Weights of a small mixture-of-experts language model, trained from scratch on English Wikipedia.
Experts: 64 experts in each of 8 layers, 176 ELU neurons an expert, 4 picks a token, a softmax router, a shared expert of 384 neurons.
Training: a variant of Adam for the experts, 1176M tokens.
Below are experts of layer 4 (counted from 0) of a mixture-of-experts language model. Rows are named up (a neuron's input weights, with its number), down (a neuron's output weights, with its number) and show model dimensions 256-383. Each number is 128 + 24 x the weight over its row's rms, rounded and kept within 0 to 255. Numbers have three digits each.
Before each expert's rows: a language model's description of what the expert responds to. This comes from a sample of Wikipedia text that the model never trained on.

# expert 16
Chronology entry starts. Sentence and list-item openers in timeline or event prose, such as line-initial dashes, In, On, A, plus following event nouns like construction, tornado.
up0:125164129121112118146118102111140121156096114166104138098064186125157118133093120091165105109172151144161110156153138135117147151132103092115090097148107106115156130134113101130174075105165107113121079104124122132148140150188124116111138140163157165108113103174106122109103102156178146141114137065134111143111108133114118132137167109114142142070105098100111097140119156181115143127133
down0:135145101068172158119108154136106084151158134192121076102085115127126113123138115150137140132130143164145149149085165112191119156143111138161124175112163110151152123125119149114109121122119145100106142131084117150125170141112159132154125147148135170149108132130146138144112131115090116149154139095110115136124135114151076149104121144166150084139141150132104155103161134142103137129078
up1:116101082119129134130105109163119140152144115121109089095145160127107175135134186142166105088113173102119118109143070085131135130135143133107168137099125096128140143159095103099176154090120144154121138135098087129130095121160132134152114099125111136163093149122108122120149106126133086125118135129108147128051138127122119101066106114119140110106123131119158169140087101139132131087080
down1:140095096140123084092116098106112155122137110139163113153148152169133102167086143153092158183120143128126136143104116136129152146173083116139170114083118135083101147108092155138152179121126157128109105161125147130115163129114120127148106201139154102132105113118133173118144126118130108145132162147141107136146161100087164147146124161152104118084147101101143140127087134132136135103129

# expert 27
Determiners and modifiers. Articles, possessives and evaluative adjectives opening a noun phrase in running prose, such as the, a, its, largest, economic.
up1:082122115091170137125118131126115153071104112157114104117131142118093119129145117148131134131115120110163100093081132151101117143122120101119149112140173131112160109079166169137104096095134087138102137145133134118099158159134133134097168090144082161134151134164115132145079098110127102116121130128147144122109095107149111151131143127101116099110146112139096110157092102152132143093158
down1:133095153096113152126088130143139120114115122159146108121116127105098150146104111175150119097113123152113128145156094121121164142126121122120131060101164118112157098143083127143126175128135151140084140081115142145102124147109139079122132147152140129156112144142117172122119121154143095162145121087132133111145110102079119136110091126146141151176119135143125116156121093152118092144115
up2:138142101108161119154113162105092097093076094144113141122162105129134156136154085177121184143140133087128118128102122129140112159152129131154140132130139084103108121088100128119083162111147087146101113114168152146130102093136109137176101119154128118123118147119186074121138152152093154098135140102126139095130147179135100143141128102134089117099151140130160115146125113161121133151118
down2:159137152144119128116125127128094133150109096131105150125139172124122145124129137096110113167115126159128171132122121144135081157149155162133138164106134125097120087118131106120129124136139125143113128110154124133170186128106143148146160091127110144138103143099125126145157118125121162158137173154124103181094175145143123093167134135101100150106139130164155137112130133135090117114078

# expert 6
Sports statistics table cells. Pipe separators and small numbers in sports career and results tables, such as appearances and goals, plus race codes like BAR, ENG.
up0:128138118089150133164173167157161099155112089086099114122155119176102122146119135109146082108108092159108165134102148137143109104110114127099121120158150098148156110093098111152112125129103107129129084128116119136075124116119131175173139127144134096129114142115080121130101096101151101103110124165116129146154176151139106132103102105154114137112095137176112169139149148158089116131126
down0:153131107148098145120086111142119161122163194149163105169167135139142184155142113156105154122128152120108141111154112104149116075152168104158078127097142124122113153145162117076129127089118145136135135186147145143122125155131148107122129153061060163137097158132140183167136144116154144143101114108134129103107142149126130110143174116121091140123123131122122148121140118168114137129133
up1:178131155141129141112098136150122145117130134180157130147118128175145161105147132146116136129125112105173125091126136109079136120109127142121131131100139092100136130115117129119106144146122134163115130088136143129151095118099162107141144089113126127099170118138135138104149128130120107160144106141125146117144148146102158162144147132114107115123152125100166140133153169100121128106138
down1:111120139121116142115151072109121134166056094111153126104109097151151160130145193094097129112123161080117107094105137106114126130196123146108147136111125140147127117124119146138153101128130144172109110152093146094084145129168099149130134164115156093145069130126101148139140104164083114103151122120142126117134125114146139163103127103169137159100127154130125107103146109098121133128064

# expert 17
Coordinates and location verbs. Degree and second marks in geographic coordinates, and is, in, located after a place name opening an article; also Preceded, Directed.
up1:119143152124132135148104092102117140127165113127147090069132111126116168143102127183118124112144100135150127107112136116133189138099138141112134122094115106150091120139121136098123109114102123140118117153096138089144143083114137146160120148131122121124157136145100142093116078074130112116112139141118099100119109141149061109110135109128118113115091134120142138131132118083120151129131
down1:097192090118152091125159130123152144131126136132146093131129153136115136114123165156152142146140100171146113091138145094105132130157095103139132145133113124150128136114136170115141105105126133111157121132163138113137145095120111152156178156142135158122115127117135089142117112130108122118150122153136110149158129182086119106107098079151126133144107123116110131135103141122152105118140
up2:085182137129097117176133168125105122172095123200138111135149114139128088109089149089133118097124113119116153085155107135088172111129123161157109151179129141121087157149102116108131151129106151105130129167111136131087181173115169115170082138160100149155160133105144117161149135159141092164143122133110136128134134129152148130142136122132101143171131117113096122157153130122077145136145
down2:139113109112119112129120066156136117168145168089087084143141170168116136122136145110139108148164125124076124121109174094115135106158136151131159135164112110133100128164114172089112123116127106100141154140098174094112158150125134144082186097110092103146121113099124141123137106138150149132142162103153138076102095087117086123123154096148121124115157168135171138104137118136109111145138

# expert 29
Non-English name fragments. Syllable pieces of Asian, Arabic, African and ancient names and places, e.g. Singh, Ali, abad, ak; also The opening a section.
up0:199123137116118124104129146111124119100157163133127080135115160101127142121117109125126160135101128109130137114090102114098120094111132081191115070175137137099121117129130142126136139106126118081150102132132139147164093103111129148096121137124153139145096125106100150083139116094163166143139164156094170113132127141138147115107141109124157167147148168134120170127155109170075112162117
down0:111135095114163141138134155120152112135143133134108128130146145123132133118158128170147103106141140110126075122175164134184152113159120127148099118100126156165165165149142083145097114154149170127137132101144139143119102131136107124118136167123159145119108133130128131086074117147085175145162122096113132117134159111104163148123127118100121150143141100106174103108097157122131170141099
up1:123157123180083140106170115078118142082124111137169155135157121161112123146158141135113151113149124141125091108111139135159144117159109117148112116127114132129118146145145105142163111107165124103123149175114106155114132118135166111112096148179165102133142140175085108159133139144119144105105092176070130145158157145121154118082114166098149147149113114088168113136121086160103121116156
down1:121154134128121126120140168108084123114083171144136117159093152129118130138157097132145084134099145120171110159158123092112133146117173145149114151129094108125199161137122161116102139145111157068132149111160151080131137123109115144154112128135139098106133156163148181161103111111121153105153144121117123161133157078097119167162147110104138148096107174121094111122132109183086137140092

# expert 37
Foreign name initials. First letters or syllables of Slavic, Finnish and other non-English names and Latin genera in tables and lists, e.g. My(kyta), Z(bigniew), Mad(s).
up0:122124161150142110124104148142110151128170127181123135127106168136158157148115128141112161109110130093130181133120079103123078120143119140088140132145116077082107158130121103098131177182119104106103107131171103167155107153156121114165151105156095144141096136121115126132128140157127142112151129127111146137162138138152124184141145128131121144108123140101114090096178137127104130094134
down0:128150167155133127122109144100132073102117121104108118107099125086141123148182127120125155129123110131133122108137105136169069148114122165111092133136110123125091156152085157182133123133111093104128109101159127157149104117144152120167148181154107156077105080083101102113128140143120157119142101101079140125148109106126114167139148158142119108119152116109136129108132102158117146147122
up1:144192132130104111147174096100143127143148160105135171109112114117111139146099097086099120121096082130168118175145117148116129152160135150127121159091111155121153093123131111088126101121134122113135121153128111106101119115145123142119103138091123145101158104132136132148114101088116144120122097108157156103068138121154107106110077150144102169105147113101163105091151152141120145156097
down1:136119172136090118136158120132125111162115156136129131099166139094129190147155137086116110156099166128139154161158118110161141138123120156128150140110123110131165128157134153086132114142120090144112147121122116141118116103180143144092146145135130138150153098152090163093104162097122099111107102101108109144104171112143143147137142139101121134165162135117140095157106113111129156148148

# expert 47
Discourse and hedging words. Function words in argument and reported speech, e.g. such, said, because, how, not, well, likely, after as, was, some.
up1:121140163171139128119100136117130170109124133121123136120104115099150067141110115164118129102114168094160167131155089159074095134128184117102139098113139094164113147161123108114126146150126158140120138113109121133167189121161129066101101158112136139136113169120141127161108113146158167114110139128115101154140105148178162121149085154120139141112091142106108125146134116133109106152164
down1:116141115116088135125136139160149133135137103099147122140167101128140117107093142138147119126093106142082151121141138106144156154133138124137146088115153139101127143143118072174113105131134114113109067077104101118121119110133103126135123096108140136101123162108114129131103090153097143125097123128145120151151125105129141177104108118122151141129105140114157085095073121107112178089115
up2:111153116148104132109136136146145154173107108152135118111144113059138135133174130136098179129148151114159124119118142134110174159096155115139111104180117153159149104131077140154143108114088136136131109117112086129144131139105152148142110157113163141117129139078139164130128162115122098135143142137110128114124085122148116105137089167098125128128125147144126112156096135093103151119159
down2:134128156167148107185159106137097123175091115113164159125128106146117164106143125129145164175141139109127126144172107157119131159109146136137181136128152150124202124163092095147116126158130140123134113111127129138114136162185100087135089101149125148073141111120145130138147103122117105130177130119128122133160138102154070120115143176128112146155119161133112170103134137116142108116122

# expert 50
Abstract nouns after determiners. Abstract or institutional nouns right after the, his or a and before of, such as advancement, abolition, death, Ministry, Institute.
up0:087157152110105091093137124137146156139100131126156113102148163139125117103142140153136099103105112155139096094117153115107166106095124157131117106173127115155159130143133156133116097161112110161166090091122104090107115126127107130116147138110154160120166101126115149138093115118123124150136154158145134119095130150152106103108133085103141141161181157137159114139108153154162121111131
down0:116182079101105106106103153123117143140171100119082141099105098108156090183115086145119138123125106148103086114120095100136143131129069152138106114122144101113173107129130169115123109133131124146134132120168122157087153191111115130088102143107107116172122148167129112170084084152139154146096124117125123132137154156142133107133135115197077130124147143068120133189144139126129093151115
up1:145182138135124135109115155135095126113146132146144077129093095129119098133090096131108109115089135098136105140127141132105163185126103098125148135154132117118115167113089162124092161142083125111123133131113146151140135108149145095153108095124134169131149145162101111147194113091115140091181124144118106133134149113123166131088158108118167143134155149126143126083114150123139129170133
down1:104113158134107130147145153123113137114106133149129189149110114133086126121159158131115103148155128150119106104094116157135120122141106161155141169172157190139095113123114113146095144101096094128104146139150141121120152140165122133116147137120152118104082098133166117119134123089136137137141120111104162178107123125146114120106136100152132149131157135098156154133130172119088113124119

# expert 39
Nationality adjectives. Nationality and ethnic adjectives, plus other noun-phrase words after the or a in historical prose, such as British, German, Scottish, Sikh.
up1:136158124138098149116152125111147113132095169152097084138133103113098127152120157102111145184133130110136154145136119119137140102134124144102126141163135167136128120131175084110130130101111139157115147148144120147133145121150095157126094105113088102142169174141111140156125095169167104119112124130143146124128158147136140146083145134156095194155097125115130092165145117139108153129103
down1:115116120149178107134115084125147146136125148197121134120140090128141146136151141149124119154138195132101136167156117151118175096093124142089119148126163125121127146097139134117095093146106118172110119110104146173090144132206082125109146151125170131131174158161093091143106108191067139159179137143143144117092088115142106147176149147114104153127151144112113109068130116108121134123146
up2:097171114152098116132112109139093130135161151143108118174134174131151133064143075127164151109145121118118130135146110131127106185156119162131101089151136139155134120109146131137166167108154183116157120137121148111126131127127136152104096117130136163129093151150129129123116107121146148136156163167089139087094090096095136113116071118167171171133130098113144124103122094138147093133132
down2:109104098165151145101110116182062097158139099131121131128142157128114090100114126172166122133136143129114152149094122171101104158148125111148112104099141149131105090155129116105167113164111140108107083125114115144107152157108136125127180124099119140142156111114174148127126142137124125121138168117128175124152153142147096131092133118153098155121101196145119154171136091119153152126076

# expert 44
Football stats and scores. Digits, club names and the in football squad tables, match scores and coordinates, such as Wanderers, Athletic, MF, 2–0, 44°54′.
up1:095134154074153132155156146157130147151116145142091154098169132121113125112109095147162145099167134092069132115129163104135117086113104119080121144155103142155117142135124109146118130154105161126113127149100144113107161152115135116135150115149108104145101153083102126133098127130151145131109125154106103119145149097114108130141131121132165115112127107158128117168117088149098109147150
down1:082170087183107095131073167181155126111123114107121126116120139105116125147094125115094094143143120109106098130126129124111164089167113106143094144161103083104089145053136135132128135097137135131111077122090143122138147119122162146110100130137151124094107139123122145129138147161137140108162120151128148094145114133119115130074115147087133106103130125106149178095175121153114141118129
up2:113145134099133097186139101140119147149114113145107113125136139133112126151140114133133135125112154151148096147116134147166117134091136130168113117101162123121101120121106135148062159152151167156127161113157137121175121092161166102107165156187072103150129104108138099108159151106128167110141098139153128141124122072165132116110117090097121079146181109166110167131137128151174143097098
down2:152097100117151131171091124114137147123094112098111117121125146123142138107151117123150107134126143113115135119151139147162114159138110126118101122124124107160087111112139115121113105107124135113130105115078142118172068123109157133117108146178110124122153162137136127143137144102116164111150137114133182115139158152182153146140091116086172173138139175074132156119123124121097116154128

# expert 31
Military and place prepositions. Prepositions and Arabic al in war and location contexts, such as stationed at, near al-Bab, under, during, served.
up0:151129097148125128182107105126166097107151104107144141097127133129140148117142148108145170161167116122145158118187121119146131113116122122127166113099132093154147144122083157146121121152160168134104156124100116170108148151097090143161110138146164152135130095114127111106129117102130161150150118131129183118077165117114136131112164118130100132111090117133105093102160135135133124156167
down0:104071112104133106117145163156102102121100137117138136121115062134099144111114132132146126131107118145141146172139193117113126116155162118145141103084113152092067136180078162141107126096159156145136139171112154108110128135139187102123150075143123148100150093165160089110129093147124151093154130134098136138123138076137140139128111138158102116124126087101134119112108100160126155131156
up1:114114087154158164139110135115144166174133169125149154125122115167141094112093175138113151111121151142159148134100071138096127115168113150118106150143154143093130095094141159118113125089169178127111089139079130157146142111101153122108160112181117108110104133147130109112103148134177135150122054152150133110131152152146156108158119160158111117112077143111117178157101133130131085136139
down1:116140105119041104146139126134151216119120094134119120145158142142137128144134110132138128154097129142147134132130143128119096158116118173108094149128142171094151129170088167073122146133143101137118142106108143153134082137164114129111162161147173132176177121156129120130127089096147098132191128117086125144187114114131147119121130101135152127144148093115154133156176152151164148109146

# expert 41
Table and infobox markup. Pipe separators, line breaks, bullets and heading marks in tables, infoboxes and lists, e.g. census, taxonomy, election tables.
up0:086142115143130133128089138163139146128143160181111100139116156159140108096107146161100144153132132158119134112105115116152119146130143075129152147163138124138085105112122105162159136106136112106125141120121116115086079103131119132098136160120111131150148120094128121146151155135151111094132113110161159116105176124156102150144090124169169123121131139117155138105117132163140115120153
down0:133134138077144112127100131130084100102125120130090128140135131113142117139084162128078082126100125157128107099108128140155141114127147128112146148086138144168115123134097113107129125130084161112136149150118138133128133137109073159136084110141152168129097102142164121126112141117129180133155129140156088113153156118158170110093152135119102085126159121146171122046166132118167101117153
up1:160115140105129119170121092138145141105126152099133163083096155135106132091153146135107093131124164133127103112120104115151089143148118141111152117139074134113096133077121152079151124131152099107096152117164103130147117104155133123091149128177162144105103139104141089142114147132141112138119099170129122129152146129150156092144141104164129136102160123169154134137138149108092129114109
down1:151125139122182140124131149136139119142118153141124147172153079126140154102121113142144119088111100148111112111185126141126086153109125166132189094130157146124155142151106104121147114108109100112112105140154178146119142087121153146147175095130146140133101145143135135081120126145123081130114136162114089128151095092102154127089165143126119095142119102157168113112157145115140124109127

# expert 63
Units, IPA, markup. Units, superscript markup and slashes in density figures and IPA transcriptions, such as km, sq mi, ^{, and pieces inside /ˈbɛkɪt/.
up0:103146135092086106079177101101118143150149097168137140150114147117109105130131119143166111116148158161178130165155100094138144110077149129118126127103149105138150109097157091089177139155126111180084147117119143115160134120108147073108134130163122108099139092149129158159126075099114148114102159132133158153139130110119118152142084126145122182141092118086078108124105136092145156128129
down0:147143156157084114146104091144149071071125107102148062107140120166116136102097099120132126125139140100111088128147125116063144105125131170128127137134140110149107133159142111179172119150149162140101118131098150152086117135110142133139132159134118116145166152137102077152141150105137140133148120112162135151157125170164080135107115147141124153139088142142151093129124142139121104155096
up1:126132078137119131147115128120135132142155099141095174111134174090081174149054135128091163114123149100164142171118151112140143088144163144147135116126193129112131171119119099155102141144102163108167162094157054123115121081167117167139104160145156146130108108142104147149129154100165104106135090138169132167161125153147170142132129135137173167142084126140158103144129164110116123160145
down1:080127089116150105163122109163158120121163172133173091108150116110125155157088095094133096124107149123149139110093142142106132121129155145148125104150122173112111113094131079136060124122104145135126173131132137127072131068188133167118116117157111157108124152120183115121106104119122112143102146104138123148152143149152103119097152130155080104107105143130102126187116167101133136092164

# expert 19
Initials and abbreviation dots. Periods after single initials and in web domains, such as J. J. Byrne or dkp.dk, plus name fragments like Caj, National, &.
up0:160142103108122091085143161131104124153107176108134150100145111093177069165134100102121114089150093139131125113118143156100178151119135151140120122152136128130144185156146106115103145125095132110121147118163107148100151092172118167122101080111136104140109111073082144141143149149151156132138150091149167116163100129097115081118138088099142114154140120134166115150084158125131163156119
down0:142114126124149138123116174157116136148109169154115160092112143131100154086139141163142122136118152077117133131079124147153096132099158127099131139100142136118153115145140155109086127107131129069208105157143125126131125110110140129127194152166128104093145075117126133121166093143114111142081133127119161149088165120080092143139139146125153082086132119122129126130125138124202111103167
up1:132164120107126129100132131109087110124146135146095093155098160128111111107139128085122120116107157125137116150151145121122126084108114123121162141126166127125142123126108127135118140110109129166177124141135116152124138094145123169158117158147162149133149101160120134148106169144122125110126159155075154153146132142087096146123136120155108126122102137136126134091137131147076125169143
down1:084142115112094154083127086141111106160130114139137114099084131152099118105143064152133158148126109142144140115099124122097171147153065145105153156130121128145119137114154126139157114085132093111100151120125159150103081113135167148161138150149169149144117081145126128133097151129107138101144118137126159148136095129132096169106145169122107112164163131152102141165108155130148159164094

# expert 55
Determiners before modifiers. Articles, possessives, pipes and list dashes in car model, bird list and table text, such as the, his, her, designed.
up0:116198091151085172126117110141131091151120157080126143140164084082105164154117088123134134151114130121093139084110094130140090146122175121127111146123114106096106088105122160145093138178114116147123158092121132085088147106170155138142103090133104160099139174126131111101095111157139126161126094087119083102159145155148116082119139131106132098102119125147126124122151131138112135114166
down0:126085129092128113122104109167130154113117109148110190136147173168144149112124163124109103112138139126176102125164144161092102123124173155160130135116090169163113113101113132125131106125118152093140160167141185138131097105127175110087129103129121120124146080137149052137117141095148137153137111162100146151124122144142107111120112118138111132146093166095124108108137170124132156071116
up1:150157139135127185161135132163171144095150169142104074136149101124141133132081132131089116118111159157155138086140147147111134163099173102076125121129129103144162124128108095094105156096133113145159118146130125136122159123108114193112151121124097178117160131162115163122117114131099080172142161084148119124168126108141118168111124108136103091131107180154129132106143119162107139090093
down1:116121186138127131133157138154159129098095110136140164171151134142120141153184104117121132110134129099114114123146145081092048095135134150120153149132130105136159083136168170127139128127099140085158158176154109114152080110170168101134125175132138124150114120097097140134110092132125117126136126123127125145127124105119152153085126112115126079124136116137175133146106151082154153103110

# expert 34
Occupation and career nouns. Nouns naming a person's profession or work in biographies, such as politician, actor, singer, writer, linguist, career, films.
up0:126137107126125119087103137111153092145088098103148134099148098121113119157107145127119114151141110121124107146111138141179121167144174126128115102163081187135102135151133142132136149128116135064120147144154138078152133141129139140144154181111126134093136138121101119101084131129107144134181151176135092154120152129137157098115195127149116126152150110148119096138126141086121074149175
down0:137139109123086093118105128089103143142177103160086130104137122149141151118144141168129126157089086151130106115183115126102140111155139161121113129165146144122143124116129104169155153144152109133140134141087146121125081129137137131122078110084132152107111086118146099150112121121134125142146112117086135104103102121137088146082159128114132092119099158143137136120135133137161097126100
up1:160106161112093087156129145155129142161120135127104081155147126127136110157105130114123121131087124125134165147098119125150136123167121146107118123106158128129118137094166085130144120104155098115150143131112123095172097143099153116140116109135147120144128113101100132102123133103147123111134122104107151133113146052121157147135103163129143117162144119148104085136137135163129096151161
down1:158107124171103117118088105104115142184128151182118118145140104148125107134151099155165113129112113121188111119171103120138168166113169114110126105132150125124138155178149112116115116134123096131133177119131150067073099118146185124138141103077141148142138087090138112114097113130139128150124151174106108127167149142126104111123091091158132125099121145106117138134132090131103115123088

# expert 3
Infobox field labels. Field names and separators in infobox-style lists after a dash or line break, such as Born, Coordinates, Website, Genus, Mode.
up0:097091123107099120124100156090139144102084151120112131181165143086152109100136147141095130083167098104140110117127148157127114136094088098167124121127151140133156121139092151118149131096107148162084121130154133157151155157079133127130138140087105134117101160133153129107095136138138128136129119129137120126127161130145101159112149085152123154110161131158115104098083147130112110114190
down0:149155157104114120103109151146063106112132130104099128147109119179108135140134153175085070098121118114103127150110133145105127135142138124119106068142160090149095093148099126130102119094143100116129108126130102076150109148119105124154130145151182121098135105115118107097112121176097148119124135103133128122119138134121092105128105138155103167141143161107102134163139131098160133147099
up1:154108115111130123110136113129137145137117145115173095125127098115125143128129118106111132102116096136145129157109120136120142154090112142131099135132117124132131152083152154166082153088132103177153098137105116168137135159156116131174094117127120117126183157160127154124142133097125147119140152125106156100125160105106135123172161133115128159080130153155150123145102111143166157126117
down1:147130130112146147140145117130128120155170162175097134121133132119108099161115130174122139120125126145152136111149110113108111070102162109117142152168111132147124149097159124133157114126145119137124122146134112131123097082146155186092095146166145093124147101147115119133112165126165091155102169173144149130137173121147114142138126131143082106162110106119134136104142140114118090141105

# expert 14
Biomedical word fragments. Word-initial pieces and suffixes of technical, medical and chemical words, such as panc(reatitis), neur(on), ant(iviral), plus disease, water, cancer.
up0:102113123119107157153122080116131101117127137158154152155108122120119114103106130138129130098118103133116104115094120156139121107171156096105119141104137128117146109136126081113120130131136113173154169161164096092076163121107112096112149145081104112115115156120147164150100105103145122119158176100126127133136148114106134122149173099153151142152088156093115160134118109174117137110097
down0:101101137096085121095145103110103113114152126113142115133110109120130178149077088138158141130110128144082081111093167120099079147131165137112171090107106129103119126132171140119118125153102166149138138125103189105115090119143126113114144140126147114102103118098108120151092126076158139121122150119136162120086143122124158127163112141152133146136151108153149140104161117127130095143166
up1:125103150130108139111094155143157157161104105152149057076115156124122104117126146135129088164149160114133124157114177135094128155120089087105121094123137093106109107133115122153097120113128101149081152146105106127095164144161115127118137154180089138134178180098112125112149119122150136117131147150153131149089149114096112083128084079104161100132093126168137090132105115172130148092165
down1:093096137116122147130120099130137099169133136177117122166128084139158109142164134180126149116109113127127115144164130125110137164113117146135155111139137092145158109144113127165129169148116129146102136120095144149147107141132125171127149179125155134140200134105138136133099123102127132095150106131139113138136139161117146135086139109149133139085162105148114133146146090135149174116087

# expert 20
Group nouns and headings. Nouns for groups of people or topics, often after of/other or in section headings, such as women, people, Notable people, See also.
up0:170102098114115119122159168134132168151125120132134138084114104120119102152137134133146124106102160073176117125127123120142182162134124124137124118148076140126118111139124175140141139138065123113141134082140129177144139093091150132138133135082157129110164157116121135137140143175135120139100158147109125152172107124171087165108101114175090147155133155142175159104183108099128138144122
down0:113119088123080137144087099119098144121107150170093118125119097123112151127054157150095144159148162056139184132114096117119124145137159189157142113069178104109171128148129135133137142139160086115167107133102133128161116153120145135098140127141103096116123095098159098111121078123113107144098160149131136118153140117158117120148078155197089131147104147113141134052124105124129129132119
up1:186077142106145127137133117089096129153159098117103114144155076160094116087143113062128132156135137120192126122130133153127126182133143109120138117138112146166142102156133108149127132156158111129166113156115104144124116140112127144155124107138112135181115148129131119098139155158124138124128120132106100164168096149168120107134172183123100166134103189127154084113132121120162148133117
down1:154109094129144157090078158115164155116104156118102123157171137152161117126163117114111099150160130154118146175155113153121096110128124104171112147125121108150159132135118137105129154107141108115101111112134115140114141126150151138104109149123126135120097145110174147140113114112121095111144157133104140117138146140115144121142150087149158139136068123076149066132140115143146107143071

# expert 10
Clause openers, determiners. Subordinators and articles opening a new clause or phrase, such as when, because, while, the, as; also row-start pipes and heading marks.
up1:103126148168113136133144131133154154144142123106126150146130152175096125147122147158119129110126137111130081119160065094116152110102131108143127146154163165127131126128106132128137120140171159122106129127104094113134126125095145103156110128108165118093147119141110129138122124089158101155136131117151134109126137140144167147116133091141107137118122101157148152127121106106098111158157
down1:158137159151163169148129145150148111145142162109107138170111161093123143133097119141141117136080146150126107132072179150115131145117162113157136158145171114136158100137094130191133113122119107099105130151104094164096162119128142166116128124140103077144130106153138119151132151110134140138116146163123144151143110136134117134110140160109130131100125107130177136129148165093096143113102
up2:095131103141095128158081158117134099114086116132136144105166145103108120119130112115115098133108152159167169098158110158113140134074097086109089170137137102094131108151142085118114121114173138150138091147069148114118122085130120096154113146138135161170105131140098094109159137123102181116126114160109137069150163164139127127109097149134104153155125124120118086115123150127156174144118
down2:147112159152098128100129115147126124138130149116129148129097104147165132108085100114157146158147128164134123095155128167116083140126159144133123140126148123166118107159113148160135115140169073143106166174119113147146160109163123170137139106117093128143118113130102141086112080112129127161096119142148142197169175127128151126126106128116116112125156125157087131159118134107090133157124